Weights of a small mixture-of-experts language model, trained from scratch on English Wikipedia: 10 layers.
Below are experts of layer 7 (counted from 0) of a mixture-of-experts language model. Rows are named router (the router's row for the expert) and show model dimensions 0-255. Each number is 200 + 30 x the weight over its row's rms, rounded and kept within 0 to 999.
After each expert's rows: a language model's description of what the expert responds to. This comes from a sample of Wikipedia text that the model never trained on.

# expert 26
router,153,188,245,232,232,203,173,173,233,229,220,227,199,171,220,249,225,230,166,191,189,200,175,203,185,190,198,147,222,147,172,181,207,158,141,197,196,261,229,165,223,229,220,207,240,236,207,170,219,186,212,148,197,154,210,175,181,152,234,185,189,234,173,120,199,179,152,212,221,199,170,172,209,155,204,221,173,255,211,226,262,208,231,221,147,184,196,171,170,175,177,203,179,198,204,265,207,164,166,202,191,255,229,185,270,217,212,205,198,254,175,195,172,195,199,205,191,126,191,219,192,210,192,230,176,167,230,160,176,183,212,168,173,198,194,244,138,169,206,194,208,214,224,205,225,246,168,163,135,210,202,193,207,196,167,145,154,139,217,185,219,205,188,167,227,209,187,162,212,226,169,194,206,220,196,254,216,179,154,209,200,259,239,184,112,179,188,203,210,237,177,171,179,245,218,209,189,218,190,225,225,133,175,173,172,211,165,177,195,290,190,174,179,183,220,192,235,232,220,203,220,231,167,227,194,228,236,200,215,209,251,237,230,209,219,193,211,171,216,225,162,216,250,219,206,259,229,240,170,204,175,240,204,179,195,161
It responds to: Header words in == headings == and table header rows, such as Party, Prize, Date, Etymology, and the word-start piece b in borders.

# expert 5
router,192,152,197,180,264,247,229,204,194,248,211,191,182,178,192,225,224,188,213,201,205,194,156,220,195,206,186,147,215,152,173,207,186,182,130,218,223,201,209,174,231,162,204,193,173,211,200,182,188,153,198,230,224,196,163,235,180,222,176,166,212,214,210,128,202,171,182,200,224,230,222,171,221,157,188,239,192,234,228,215,255,163,182,218,174,182,170,209,129,192,230,218,161,176,196,256,206,212,167,203,223,249,238,235,195,211,250,200,207,219,137,232,156,196,217,191,162,172,186,180,198,209,251,221,143,199,182,193,239,167,232,165,138,243,221,234,144,181,211,191,204,160,189,189,185,215,184,203,201,173,207,217,222,201,187,140,158,147,213,165,226,200,219,167,225,206,218,215,218,165,113,250,161,223,228,181,245,193,200,197,223,216,279,227,161,191,190,162,234,243,227,214,186,230,240,164,215,201,188,237,236,182,163,186,191,208,159,124,203,276,212,176,201,161,253,183,227,208,215,262,199,161,224,207,183,202,218,217,229,210,247,195,194,228,197,241,206,215,171,223,157,221,224,189,221,276,213,200,123,177,184,227,207,234,210,191
It responds to: Prepositions like for, of, on, with, and adjective-forming pieces such as -ical, -ial, -etic, as in philosophical, social, human, intellectual.

# expert 18
router,174,210,204,203,219,224,240,134,163,185,238,191,183,165,163,259,208,239,196,210,185,178,171,185,217,176,213,156,221,153,133,158,195,174,161,199,193,232,194,225,220,162,185,212,207,226,232,202,217,191,208,231,229,232,188,176,166,152,198,141,188,213,199,210,249,160,204,222,209,238,172,172,229,159,179,209,223,231,215,203,203,153,201,210,164,204,197,162,198,229,207,249,178,147,211,229,218,180,171,190,231,222,190,214,282,261,224,236,211,250,174,172,163,175,235,111,187,162,191,185,192,151,228,215,167,194,231,150,213,177,190,168,187,230,230,208,222,186,207,239,182,181,240,125,190,223,188,188,214,193,205,185,236,227,160,169,188,196,166,188,227,218,175,203,212,206,183,187,206,134,151,206,214,189,221,184,166,161,169,157,223,238,199,250,152,176,229,213,201,221,214,144,211,234,209,160,159,201,212,231,195,202,195,191,210,187,208,206,220,205,192,165,189,229,194,187,203,214,245,228,166,236,230,170,190,243,240,277,161,218,198,189,204,224,250,246,206,174,221,224,165,241,243,220,179,233,252,195,130,244,186,214,187,207,120,126
It responds to: Line breaks, table separators, coordinate fragments and capital letters or non-ASCII byte pieces starting words, such as a capital U or S in tables.

# expert 17
router,145,221,177,163,237,201,203,177,155,228,202,159,134,178,147,238,214,194,250,229,198,208,176,205,245,193,202,152,226,134,219,201,191,181,161,171,211,223,197,221,157,176,174,202,199,198,221,159,207,165,233,168,184,211,211,211,172,180,181,193,184,210,257,131,161,199,187,198,200,240,127,169,183,186,197,249,197,230,222,171,243,173,161,163,152,183,158,186,173,263,204,221,220,167,200,221,144,152,145,198,209,220,215,201,221,241,238,221,176,229,180,219,202,147,236,155,144,166,217,209,231,202,210,253,160,162,251,173,187,197,240,173,169,249,236,208,172,179,173,187,252,219,217,194,142,199,174,200,191,158,211,174,219,197,196,141,171,174,209,161,177,186,179,128,259,192,203,177,248,212,157,245,178,193,150,210,202,203,240,217,239,193,193,204,144,193,192,191,213,207,192,182,223,233,226,174,165,222,177,203,197,170,216,213,153,186,159,149,261,240,232,145,189,177,250,174,248,207,239,167,177,217,218,206,223,199,221,232,185,222,217,188,208,220,210,224,177,162,183,217,140,192,191,206,222,207,221,221,160,200,149,229,191,178,189,198
It responds to: Counting words and digits as quantities, such as one, two, three, several, most, all, second, along with digits in years and counts.

# expert 9
router,157,246,226,221,241,260,188,161,174,216,174,204,139,156,220,242,196,192,190,207,153,207,169,244,272,160,210,180,208,149,173,191,184,190,147,189,209,179,213,188,229,168,196,247,198,242,265,196,220,228,191,176,185,205,146,184,191,181,206,155,162,170,225,165,219,171,227,205,211,225,197,171,211,127,162,196,184,211,190,207,219,204,160,191,198,214,189,190,223,238,237,129,203,181,206,225,220,198,135,187,139,187,217,179,254,224,227,272,206,234,216,188,156,199,213,172,194,189,188,175,197,187,256,243,170,170,204,166,212,249,227,175,171,228,231,210,159,157,193,184,179,166,232,162,203,187,146,161,163,185,232,206,210,198,169,162,179,195,163,206,171,187,184,160,222,193,196,176,216,163,172,241,174,209,218,202,165,175,153,191,256,225,276,239,161,188,248,150,231,268,184,206,214,252,225,189,208,172,198,197,241,172,209,177,239,206,211,204,232,247,161,134,199,189,198,171,215,228,198,227,147,212,185,246,192,227,231,258,174,213,191,209,205,219,220,192,170,168,210,193,189,212,199,208,252,232,184,164,181,222,180,214,217,182,133,177
It responds to: Short opening letter pieces of a split word, often lowercase (s, bl, sh, qu), mostly in song titles, album lists and prose.

# expert 14
router,179,182,207,230,197,220,222,212,210,262,253,163,169,177,205,252,199,194,215,199,150,196,213,219,203,144,183,171,228,184,152,148,195,197,171,239,228,229,247,232,237,183,239,234,240,232,254,169,216,187,204,223,214,218,174,252,162,160,148,204,167,227,224,189,212,190,217,177,166,181,223,164,225,178,182,229,186,173,224,234,206,179,190,192,227,175,198,171,136,247,211,185,256,208,158,223,198,157,154,216,205,216,230,214,266,226,242,233,238,173,160,199,178,190,188,175,206,165,162,200,192,196,207,213,192,177,205,172,202,192,190,223,194,182,206,200,167,129,202,185,245,175,219,203,193,185,159,206,171,189,213,206,199,187,164,147,127,205,232,205,229,170,182,197,210,246,239,170,202,173,149,212,160,163,223,156,178,198,159,183,212,167,188,180,199,180,223,199,191,201,177,228,176,252,249,225,200,186,223,215,239,137,155,193,201,173,175,170,280,254,205,158,179,239,220,193,261,225,247,181,117,238,169,214,223,203,258,296,194,229,230,186,165,251,223,184,181,192,194,209,190,216,206,170,198,217,225,161,157,165,176,235,192,179,202,184
It responds to: Opening pieces of longer Latinate words, such as ex, expl, ext, ev, transl, dis-in, re, which continue with -ation, -ate, -ent.

# expert 4
router,176,201,190,244,206,264,179,184,194,216,222,204,144,190,155,250,211,197,190,194,217,197,216,234,241,193,216,196,232,151,156,225,179,192,183,192,206,189,226,190,244,172,227,199,193,284,275,195,226,193,193,207,245,172,225,202,202,196,185,186,164,218,205,171,243,162,230,221,187,248,203,168,236,199,150,250,201,216,269,232,255,232,187,216,214,152,223,154,192,218,225,186,215,184,213,230,201,172,181,225,183,212,198,228,266,206,229,213,205,219,160,197,180,209,194,124,164,171,193,157,203,210,214,303,205,192,190,200,261,137,216,168,169,212,230,200,198,211,226,214,234,177,250,178,213,202,203,175,192,193,246,180,220,196,164,149,202,220,234,119,205,171,209,169,212,209,194,181,179,217,171,241,214,193,191,218,173,209,173,212,256,220,216,237,187,202,175,224,247,277,219,151,209,252,219,152,182,250,226,223,223,197,199,220,202,219,143,169,203,230,163,178,199,227,229,199,242,184,215,244,167,184,167,211,217,233,200,204,168,232,195,209,202,246,170,219,177,192,179,196,165,169,269,200,201,206,243,236,150,169,168,225,244,181,131,180
It responds to: Separators, units and symbols among numbers in tables, infoboxes and statistics, such as " | ", "; ", °, ′, feet, % |.

# expert 22
router,215,234,200,197,221,236,232,179,228,221,203,174,177,185,168,216,200,184,267,211,232,168,128,195,194,168,248,173,212,146,195,177,221,146,188,215,175,200,240,228,197,174,209,189,140,224,197,217,230,97,231,159,184,205,177,193,180,190,206,200,172,212,199,176,199,189,172,196,179,247,197,146,195,157,225,231,210,216,248,186,292,186,191,210,203,212,188,143,163,192,226,178,192,184,236,250,186,192,185,180,218,220,220,239,217,271,231,219,204,243,179,175,163,177,256,186,180,171,160,181,206,223,218,217,178,175,229,184,210,201,222,184,170,220,207,249,134,212,200,185,194,161,183,190,175,206,187,131,198,135,219,167,243,187,158,176,116,164,208,189,200,196,197,183,237,229,213,134,234,200,180,256,164,200,216,192,231,202,227,152,210,176,235,218,127,191,152,184,238,238,207,180,189,238,226,170,158,205,213,184,227,133,161,239,191,205,128,146,210,222,202,168,190,195,213,200,226,216,200,250,207,233,199,203,189,224,261,213,187,209,222,197,193,207,184,239,179,189,187,220,160,244,197,231,233,210,204,152,160,205,175,219,175,233,171,183
It responds to: Articles, possessives and have-forms after verbs in narrative prose, such as "declined a", "signing a", his, their, 's.

# expert 1
router,220,169,192,222,195,221,244,175,213,234,221,175,153,187,187,254,182,185,194,225,186,228,212,182,187,178,213,206,205,175,150,215,173,161,177,205,282,268,209,167,205,189,236,224,203,209,232,189,200,144,197,211,216,175,156,176,198,159,238,170,153,250,180,152,192,173,210,196,201,218,235,167,255,152,197,312,180,180,230,221,196,192,204,215,193,163,199,192,193,216,265,213,196,166,166,222,164,137,219,210,182,234,190,153,266,207,236,203,200,222,155,200,120,165,229,195,220,170,166,173,169,208,271,236,204,204,199,202,184,186,203,197,194,208,197,232,189,190,205,204,220,211,248,181,180,145,160,190,186,136,207,195,184,208,173,132,189,221,215,211,235,210,191,190,201,225,191,181,249,179,182,193,168,216,181,217,169,157,189,162,220,229,250,220,166,180,207,160,251,231,164,171,187,282,242,181,190,251,180,210,198,204,178,210,201,147,197,183,217,175,208,190,181,207,197,128,237,205,219,188,191,225,184,237,219,254,241,277,195,230,213,200,207,225,235,168,177,168,165,200,226,235,259,212,185,200,203,197,155,205,182,203,229,198,179,136
It responds to: Opening pieces of longer words, often Latin-style prefixes or occupation nouns, such as inter, dis, con, "diplom"(at), "explor"(ing).

# expert 31
router,155,249,235,182,228,204,239,178,205,208,222,207,176,213,201,223,189,219,190,197,168,185,179,255,217,162,158,209,203,173,164,233,177,139,208,189,241,217,185,195,244,159,253,229,181,185,244,162,236,147,228,164,193,174,170,216,172,162,230,184,166,195,197,168,205,169,197,166,197,266,155,132,221,218,208,212,271,196,231,276,244,187,195,263,210,214,213,160,146,210,199,180,222,166,200,239,204,195,157,225,216,217,224,209,217,265,260,248,212,211,195,187,167,195,217,180,178,145,159,176,204,200,184,254,120,173,195,184,194,182,213,184,186,222,198,201,165,159,179,173,173,212,176,168,185,188,217,188,170,201,238,203,180,232,178,175,178,174,213,131,215,206,177,145,204,181,196,190,204,199,161,262,207,186,186,243,229,212,176,189,215,246,203,221,168,223,210,200,163,245,205,177,209,221,208,196,229,216,200,211,222,187,209,215,210,157,167,219,234,229,193,159,198,189,232,180,223,195,202,192,184,194,229,191,223,249,231,247,122,212,243,223,183,214,183,247,174,155,176,209,167,225,231,220,230,288,186,247,152,187,218,245,195,200,146,134
It responds to: Blank lines, spaces, pipes and opening parentheses right before a year, number or section heading, such as "(" before 1974, "in " before 1867.

# expert 10
router,164,198,181,184,242,229,200,152,184,213,251,215,165,204,204,244,238,221,221,250,200,173,183,212,192,194,214,146,222,167,185,191,142,171,165,163,215,205,184,161,214,172,184,212,184,204,247,173,254,127,213,183,205,120,152,200,156,216,216,172,191,181,240,112,197,151,177,218,193,214,223,177,228,186,169,273,195,166,181,220,220,173,208,203,199,217,187,185,165,240,201,212,175,174,212,251,164,158,172,197,201,238,183,176,234,209,258,229,152,240,167,219,148,166,223,154,193,215,129,127,223,200,205,233,200,186,229,193,177,180,195,169,193,196,202,197,173,177,213,208,242,171,182,222,183,192,208,177,170,201,233,170,215,239,152,201,212,174,219,153,221,202,182,208,235,238,227,195,198,185,157,200,182,191,207,178,187,134,213,221,169,207,237,183,125,170,213,169,222,267,202,198,172,232,231,170,226,174,227,219,233,202,184,205,166,247,205,221,200,224,220,177,206,218,233,198,239,245,219,238,221,216,243,189,168,224,285,249,153,206,241,219,179,185,174,230,173,177,183,216,144,179,252,244,203,236,245,199,173,212,220,216,197,191,210,158
It responds to: Single capitals and capital pairs inside acronyms and all-caps text, such as ICVC, NACo, MBA, UK, plus words like number.

# expert 3
router,203,204,198,181,223,219,263,182,224,230,203,168,180,201,184,215,205,182,209,227,188,187,204,213,194,173,243,197,174,164,179,188,150,162,171,160,193,257,179,192,244,194,177,199,176,227,213,202,175,166,220,190,216,192,157,214,168,144,241,176,161,211,223,142,207,174,209,186,221,210,202,158,142,144,175,203,216,246,239,165,239,198,174,171,174,137,172,203,129,237,200,211,207,190,182,231,142,189,178,162,217,242,219,173,220,211,215,269,206,229,146,200,149,175,193,228,176,147,203,171,207,183,197,225,158,139,185,200,234,178,208,185,139,225,232,208,159,227,202,197,232,206,177,158,231,200,172,191,216,144,221,204,242,172,123,166,186,166,177,176,179,162,191,205,225,218,237,155,215,170,134,241,176,214,180,202,249,210,201,179,235,217,211,262,150,227,223,185,228,256,242,174,182,222,212,148,186,221,195,157,214,162,138,229,193,150,181,151,219,226,185,187,179,202,181,254,237,237,226,234,214,202,235,252,209,218,227,218,206,221,201,216,234,230,233,262,209,175,204,184,204,222,232,207,237,250,205,179,180,141,196,221,203,188,156,195
It responds to: Articles and article-preposition chunks like the, of the, in the, The, usually starting a noun phrase after punctuation or a line start.

# expert 7
router,207,184,167,178,221,229,227,166,216,187,257,124,176,183,190,249,208,202,161,178,134,192,202,248,196,165,221,156,267,146,160,202,139,182,163,188,221,202,204,215,175,221,210,203,180,227,197,193,213,184,229,232,201,187,195,233,155,192,247,218,210,203,195,183,200,157,193,204,214,200,206,162,246,173,153,236,224,181,240,209,208,176,196,214,173,189,197,177,142,243,206,238,197,215,166,253,187,183,238,153,202,194,226,200,232,214,237,229,236,225,178,186,133,218,237,116,182,183,152,205,215,221,231,218,226,207,210,176,219,195,198,172,177,193,226,221,194,244,212,187,231,167,172,176,201,224,221,219,185,173,189,232,221,213,154,148,179,187,220,157,183,217,166,194,263,206,177,195,235,189,153,231,161,246,179,203,247,200,214,182,186,172,226,214,174,198,192,154,214,266,247,166,183,239,187,191,187,170,189,175,201,183,136,199,171,208,170,131,206,240,201,199,186,188,289,191,183,202,211,227,211,238,229,229,196,238,238,271,197,159,203,176,228,251,191,220,171,202,142,255,140,223,233,226,187,216,227,152,129,196,186,207,179,219,195,170
It responds to: Prepositions introducing places, dates or institutions, often after a verb or at line start, such as in, at, In, "filmed at", "University of".

# expert 23
router,197,191,216,254,229,254,279,207,223,241,165,168,179,208,193,208,211,208,192,231,151,183,156,221,259,146,226,149,202,140,195,170,178,187,223,182,207,252,203,146,229,190,241,212,222,180,247,179,198,160,223,211,185,201,218,229,151,226,213,142,195,206,231,166,237,167,196,162,233,230,189,191,239,169,155,243,207,187,228,217,254,177,224,179,195,192,182,190,172,235,223,179,192,174,179,209,181,112,164,191,204,208,258,191,254,191,222,232,211,213,234,211,184,168,198,161,176,181,148,209,193,234,246,243,203,156,242,197,214,178,215,178,221,230,225,226,222,164,263,210,191,148,171,220,169,229,183,196,220,198,213,203,249,220,189,222,162,185,207,158,217,253,148,157,263,243,150,145,238,203,207,259,186,216,200,167,171,178,260,158,195,230,207,184,148,184,213,175,212,203,197,219,139,250,236,179,234,190,188,225,224,184,179,206,148,208,165,203,171,221,197,176,198,226,200,249,185,198,201,196,206,219,204,183,203,197,201,236,164,237,231,185,191,184,198,240,138,179,181,221,173,191,229,195,197,208,238,234,197,174,193,250,153,189,150,158
It responds to: Line breaks ending list items or table rows, and sentence-final periods attached to words, such as es., ing., )., ".

# expert 6
router,145,169,218,205,271,252,207,169,194,221,213,208,158,213,189,259,188,208,193,210,210,193,197,264,217,179,181,157,207,181,135,194,169,173,216,195,222,229,237,152,175,113,217,191,193,235,222,195,226,165,241,148,196,174,195,244,197,176,200,172,152,230,240,161,220,122,180,254,248,224,215,180,192,182,183,222,207,223,235,195,247,219,236,173,141,215,178,200,184,216,203,224,174,154,217,218,154,156,204,241,222,237,228,185,221,264,231,220,189,262,200,220,128,180,178,179,148,152,167,187,228,222,214,231,158,174,187,190,213,198,193,232,185,194,230,159,232,216,207,201,258,201,181,217,184,236,186,168,167,161,240,178,230,221,149,197,174,154,184,171,195,242,179,196,221,209,221,194,233,204,173,239,173,189,243,226,209,227,219,185,188,190,226,208,150,186,166,148,215,239,227,211,177,246,242,196,184,183,226,194,216,156,131,218,200,209,171,196,221,210,182,156,191,212,202,178,263,228,258,210,209,227,251,207,183,236,227,208,193,200,231,241,252,238,210,214,176,146,198,191,163,190,170,203,247,217,170,193,186,188,185,191,200,233,179,149
It responds to: Surnames, first names and their word pieces, plus place and party words like County, New York, Republican, Clinton, Johnson.

# expert 16
router,167,223,173,177,254,222,227,159,208,235,212,207,179,222,204,229,177,220,180,219,234,185,183,205,207,216,198,186,181,175,190,196,153,144,213,244,171,227,216,166,227,160,209,188,212,245,206,182,234,182,238,207,159,251,215,195,199,193,185,214,196,223,239,147,253,199,220,224,237,239,195,175,227,137,162,229,198,183,219,238,233,205,210,203,184,159,177,221,178,211,222,170,197,175,130,257,196,158,171,209,195,238,215,229,244,251,192,209,196,195,144,143,192,179,175,164,188,172,187,198,178,226,226,197,191,160,231,150,231,205,237,167,196,204,229,201,188,183,180,183,224,160,173,177,178,198,222,181,167,164,191,229,184,187,162,189,137,185,167,185,194,226,193,193,233,208,216,173,205,203,173,247,184,231,169,199,251,187,213,159,221,182,218,223,174,204,178,172,183,247,270,218,165,227,241,213,221,242,206,184,179,114,199,196,120,203,153,139,188,242,225,195,169,181,249,193,220,217,204,240,247,246,137,193,218,240,257,234,148,207,193,208,190,217,217,174,155,185,153,192,151,192,183,188,228,216,226,180,136,156,181,242,217,116,177,148
It responds to: Forms of be and past participles in passive or descriptive clauses, such as "was established", is, were, started, based.

# expert 15
router,162,219,159,201,243,242,251,163,190,244,213,177,168,186,175,236,227,188,207,258,196,172,164,251,240,180,205,188,248,174,159,223,174,157,228,193,177,227,205,185,237,206,235,191,161,222,257,180,198,125,234,171,245,226,222,203,148,225,181,211,173,205,209,166,239,170,196,235,227,177,210,146,201,182,115,191,231,231,176,206,260,165,213,188,198,171,164,195,157,197,233,197,137,183,206,225,169,221,188,187,180,243,202,200,167,217,216,238,209,234,180,197,174,204,167,114,167,158,195,167,190,195,218,212,209,211,197,183,199,157,232,169,170,231,246,172,158,137,230,187,241,176,211,171,202,221,190,194,161,194,235,206,222,222,189,133,150,145,217,187,158,216,247,182,246,230,179,171,189,161,186,205,195,271,166,183,200,213,196,128,226,241,204,231,243,197,237,185,227,210,197,207,179,238,224,188,164,208,190,199,193,189,169,208,211,196,172,186,196,212,177,156,180,179,219,183,239,263,221,186,238,241,162,193,205,268,215,220,202,219,211,218,176,182,211,245,151,179,147,262,189,225,178,201,220,233,213,179,193,173,197,236,211,193,226,168
It responds to: Punctuation and linking tokens such as commas, hyphens, and, of, colons, semicolons and pipe separators, in both prose and tables.

# expert 28
router,183,195,209,186,244,219,211,195,193,249,186,207,194,190,158,263,193,221,184,195,176,217,223,174,217,217,242,174,181,210,164,169,181,183,234,235,196,195,211,214,226,160,210,226,188,186,266,196,206,175,268,179,159,164,195,213,155,174,229,132,182,212,236,144,221,155,216,245,235,215,193,172,204,213,215,232,216,212,234,237,239,160,200,168,195,178,189,202,144,184,223,204,142,134,238,243,168,149,232,226,183,270,199,201,256,233,193,205,207,194,211,146,159,204,197,193,193,174,193,165,165,174,214,227,173,128,180,184,208,141,204,221,156,251,250,212,165,182,233,211,248,163,183,163,167,221,177,180,172,149,233,175,212,223,179,174,161,159,198,149,218,176,144,227,243,167,151,153,264,195,199,250,211,209,211,180,197,225,208,210,212,199,198,204,194,150,225,138,233,243,200,217,198,258,252,237,167,208,157,184,218,171,147,221,226,217,179,220,192,198,169,157,175,163,248,183,238,226,202,220,193,213,204,202,198,257,222,181,175,206,228,218,197,218,252,230,174,150,188,207,169,243,201,215,206,244,182,201,171,216,159,221,204,210,183,173
It responds to: Closing pieces of place names and surnames, mostly English-style, such as -ford, -ley, -ston, -ington, Plum-stead, Lomb-ard-y.

# expert 8
router,183,216,221,177,201,208,216,234,189,293,182,199,213,205,158,222,218,204,182,182,158,195,210,233,178,164,207,206,224,209,119,190,211,177,192,183,244,205,252,165,245,186,240,212,214,241,241,182,164,165,252,153,180,184,193,233,185,231,196,192,198,211,227,167,207,132,184,222,204,197,202,184,240,160,221,243,197,233,177,222,225,173,167,201,154,195,185,203,195,242,221,182,200,180,171,209,161,188,180,218,206,208,252,202,231,180,229,253,197,203,212,216,128,206,210,152,213,165,174,160,207,204,194,227,165,160,188,226,240,147,224,166,175,231,224,251,176,179,214,163,188,189,217,179,169,182,148,208,190,214,250,230,208,207,198,181,79,164,206,161,181,170,181,211,218,219,191,195,203,200,191,239,187,243,180,207,187,149,160,219,223,212,202,221,176,207,219,171,222,241,218,226,200,236,193,187,170,237,230,221,212,150,173,206,184,252,159,232,222,253,158,143,210,160,249,202,220,211,243,235,169,215,169,223,152,212,183,227,164,180,238,201,197,207,203,277,168,216,186,162,207,218,231,222,266,214,205,217,157,168,146,243,233,223,148,155
It responds to: Modal phrases such as would, can, able to, used to, plus mid-word pieces in scientific and species terms such as whe-at, isot-op-es, dic-ot.

# expert 11
router,205,201,176,214,231,220,205,190,252,224,225,192,170,240,186,300,194,189,232,194,117,179,165,215,235,191,215,219,239,181,155,214,172,169,185,211,197,215,176,143,242,171,234,201,173,218,227,168,160,161,218,229,224,216,182,193,219,203,240,161,181,219,193,157,219,181,210,201,168,251,189,187,184,163,199,247,212,191,249,254,215,162,198,202,176,185,193,223,219,266,239,241,174,189,194,174,186,172,211,215,181,218,239,197,282,201,257,198,215,221,219,224,125,183,215,203,160,186,151,175,180,168,234,217,171,180,198,143,209,197,226,185,186,202,181,266,193,193,163,160,199,180,193,191,167,221,118,191,138,217,186,240,207,201,188,158,206,234,253,186,205,190,196,204,240,179,195,186,214,195,200,263,186,234,203,190,201,191,204,178,281,230,186,203,127,187,217,187,213,259,238,149,212,217,217,205,230,222,182,220,203,180,136,177,177,140,153,187,204,243,166,163,198,167,237,196,226,203,258,243,201,220,156,240,209,232,227,189,197,181,179,205,173,224,193,229,180,187,228,218,190,237,222,208,224,257,197,199,177,167,188,242,183,155,159,201
It responds to: Syllable pieces and accented letters inside non-English proper names, places and Latin binomials, such as Nam-ib-ia, Dom-ing-o, Mang-abeira, Müll.

# expert 21
router,229,225,213,249,233,230,215,192,267,161,217,209,218,197,179,246,183,190,214,222,177,201,161,160,220,236,168,163,176,170,140,197,134,130,217,188,211,239,230,190,212,141,217,200,182,218,207,200,182,150,226,196,177,193,150,219,225,206,158,201,171,217,185,190,216,149,190,230,216,202,153,147,240,160,178,260,213,228,216,218,242,193,213,219,147,162,234,189,192,221,230,193,202,151,179,264,219,171,171,211,259,256,185,150,252,237,234,224,193,231,161,205,163,168,216,147,193,208,206,182,211,187,224,241,190,194,238,210,207,202,225,183,167,190,195,175,216,201,168,209,221,166,214,193,213,191,172,187,176,199,251,195,220,250,152,183,163,144,160,160,178,212,199,165,238,203,184,203,228,194,187,206,199,225,166,235,192,190,197,197,194,221,217,243,197,191,235,153,182,223,188,192,195,250,269,174,244,213,193,198,252,164,148,212,223,208,186,147,217,246,140,212,145,178,181,193,203,224,260,224,189,204,185,229,181,284,238,220,143,175,190,202,187,226,213,241,181,197,196,221,204,177,178,238,247,236,213,167,158,188,186,265,195,204,199,145
It responds to: Subject pronouns he, He, She and relative who, plus month names before day numbers, and en dashes in date ranges.

# expert 29
router,169,196,207,191,230,230,244,135,231,224,253,181,155,178,198,233,220,150,189,250,167,227,184,226,213,207,223,163,269,137,215,191,169,183,216,247,164,239,215,192,203,150,214,224,181,196,233,196,204,155,198,154,203,200,220,154,170,190,214,183,170,192,184,160,243,199,200,234,224,199,181,153,178,164,119,187,220,190,228,242,199,195,212,213,196,173,176,230,159,185,207,208,201,188,164,249,149,191,152,212,185,215,248,176,201,210,205,205,210,228,196,164,162,202,194,170,168,164,159,205,213,230,222,232,187,180,188,180,208,159,249,204,144,190,252,214,149,154,252,139,216,159,216,166,176,256,207,183,219,192,250,175,249,163,189,163,133,189,157,139,188,212,173,154,230,172,205,193,206,181,162,245,201,230,178,160,183,214,228,173,195,210,216,208,157,228,222,169,167,227,201,203,169,245,225,205,220,223,194,181,188,158,179,201,213,200,179,173,234,239,185,161,209,212,230,177,251,216,212,191,165,247,155,194,184,228,237,221,134,226,197,191,194,201,215,257,180,199,234,258,188,188,209,247,221,235,256,181,157,187,215,245,238,227,178,164
It responds to: Closing punctuation and structure marks: table pipes ending cells or rows, == and === heading delimiters, closing parentheses and quotes.

# expert 30
router,152,187,210,173,208,234,230,152,170,188,190,216,161,199,166,231,178,221,147,244,219,201,205,236,188,155,206,206,224,195,155,207,199,165,185,208,214,247,260,148,230,190,190,190,230,239,230,198,222,140,200,159,203,190,195,226,138,178,176,196,136,207,214,155,251,123,187,195,225,226,165,185,198,180,189,231,182,240,217,211,240,200,217,232,166,188,173,153,156,179,209,186,178,213,206,279,174,154,132,246,170,222,225,188,221,217,205,247,217,207,163,222,149,193,234,158,188,189,188,145,172,200,203,230,162,144,261,205,222,168,249,219,183,219,204,169,167,228,223,170,229,202,236,238,177,180,164,170,179,200,206,192,225,231,143,168,157,196,227,160,210,233,146,188,213,226,166,202,227,204,176,246,162,198,217,225,188,149,206,213,182,208,204,228,167,178,146,205,215,243,204,178,204,227,232,204,190,191,226,199,202,138,180,196,152,188,160,215,271,230,179,149,213,187,239,188,236,229,230,224,181,200,131,247,201,234,225,219,174,205,183,229,177,179,184,236,212,196,171,210,193,202,234,205,219,224,238,209,144,170,196,202,238,219,184,134
It responds to: General nouns right after the, a or a possessive, such as song, game, life, community, series, often followed by of.

# expert 24
router,222,242,226,206,206,213,207,192,213,224,203,184,148,224,210,262,220,215,221,211,146,166,168,202,246,231,202,190,214,191,150,164,198,145,182,184,223,256,198,225,200,219,246,249,188,208,239,160,207,168,225,194,214,179,172,186,168,182,226,157,200,257,170,160,224,166,202,216,200,201,183,189,211,149,172,219,155,250,193,215,218,217,176,212,179,228,179,199,195,239,212,206,170,173,218,203,186,175,165,216,183,200,214,239,262,236,198,207,228,215,217,202,133,179,179,163,185,194,155,177,192,244,223,289,232,173,173,173,206,240,205,140,157,217,174,202,179,226,222,186,217,144,193,154,174,243,200,180,163,164,256,228,228,232,159,186,203,145,179,185,171,214,190,151,216,188,201,172,250,195,195,261,171,193,210,192,214,209,212,182,250,184,244,216,147,188,241,190,218,246,260,199,200,217,191,147,165,225,158,179,198,190,207,192,152,187,173,212,200,210,193,215,230,195,222,195,264,215,235,281,234,231,194,242,221,271,237,259,186,241,263,201,167,195,187,253,204,191,173,236,163,219,261,232,214,211,212,208,153,203,189,221,222,202,181,154
It responds to: Capital consonants starting a proper noun split into pieces, such as P in Paderborn and C in Ceylan, often after a line break or comma.

# expert 25
router,181,200,141,234,227,222,224,204,219,225,234,152,161,194,202,292,189,183,212,218,157,172,186,209,237,142,234,182,193,225,153,189,142,164,226,241,165,226,217,251,203,230,210,215,144,194,243,143,131,191,197,172,191,224,197,219,168,197,174,180,210,204,197,200,225,169,195,215,240,189,216,157,205,133,156,252,215,176,264,228,219,185,188,220,191,233,167,182,179,253,260,187,197,225,188,231,188,134,155,200,200,200,245,179,250,217,205,221,213,240,207,186,162,175,222,187,205,160,202,181,205,180,215,224,215,167,246,208,186,155,218,218,164,171,242,211,174,184,236,236,225,192,186,204,190,197,176,214,186,170,184,167,203,222,241,181,183,174,231,183,178,201,161,181,261,171,230,149,213,238,183,244,204,233,159,167,204,178,215,198,207,165,257,224,182,219,215,200,176,205,216,150,154,223,203,185,158,175,257,181,241,186,157,186,169,181,175,202,207,205,158,161,184,196,246,159,209,271,214,225,186,272,232,195,197,223,221,243,197,176,212,210,167,252,202,210,239,150,160,224,157,233,197,201,226,177,217,212,143,174,194,227,221,162,157,172
It responds to: Syllable pieces inside non-English names, often Slavic, Arabic or South Asian, such as Al, Mal, Z-al-im, L-inz, S-r-idevi.

# expert 20
router,212,225,231,211,226,212,234,210,206,241,207,181,204,177,185,230,185,174,195,228,180,192,193,264,181,196,184,227,243,181,145,211,193,208,200,223,213,266,228,208,218,217,196,250,203,193,237,193,230,185,211,207,208,195,198,236,188,200,150,185,195,203,203,144,280,144,192,228,225,229,192,186,190,167,166,218,194,206,228,218,222,207,141,229,235,166,215,180,190,183,197,200,183,178,165,221,152,162,199,156,158,255,200,183,221,218,265,218,184,182,172,203,143,184,202,139,175,160,201,157,186,249,184,234,150,135,241,217,203,153,219,198,155,230,243,164,164,208,239,227,229,180,171,191,176,202,178,185,154,178,200,166,211,196,166,166,157,201,197,200,228,219,171,193,193,199,169,208,202,190,175,225,205,210,224,235,208,189,189,181,233,225,190,221,158,141,213,180,246,248,244,143,168,257,223,210,213,230,192,203,183,175,185,201,131,219,168,191,241,259,147,188,171,185,242,150,260,168,220,206,136,200,142,220,229,232,277,242,155,180,266,219,174,186,212,252,221,177,191,258,186,205,217,221,234,211,232,205,150,198,183,223,233,191,176,173
It responds to: Relative and conjunction words such as which, but, where, when, because, and verb stems like claim, highlight, mention that take -ed.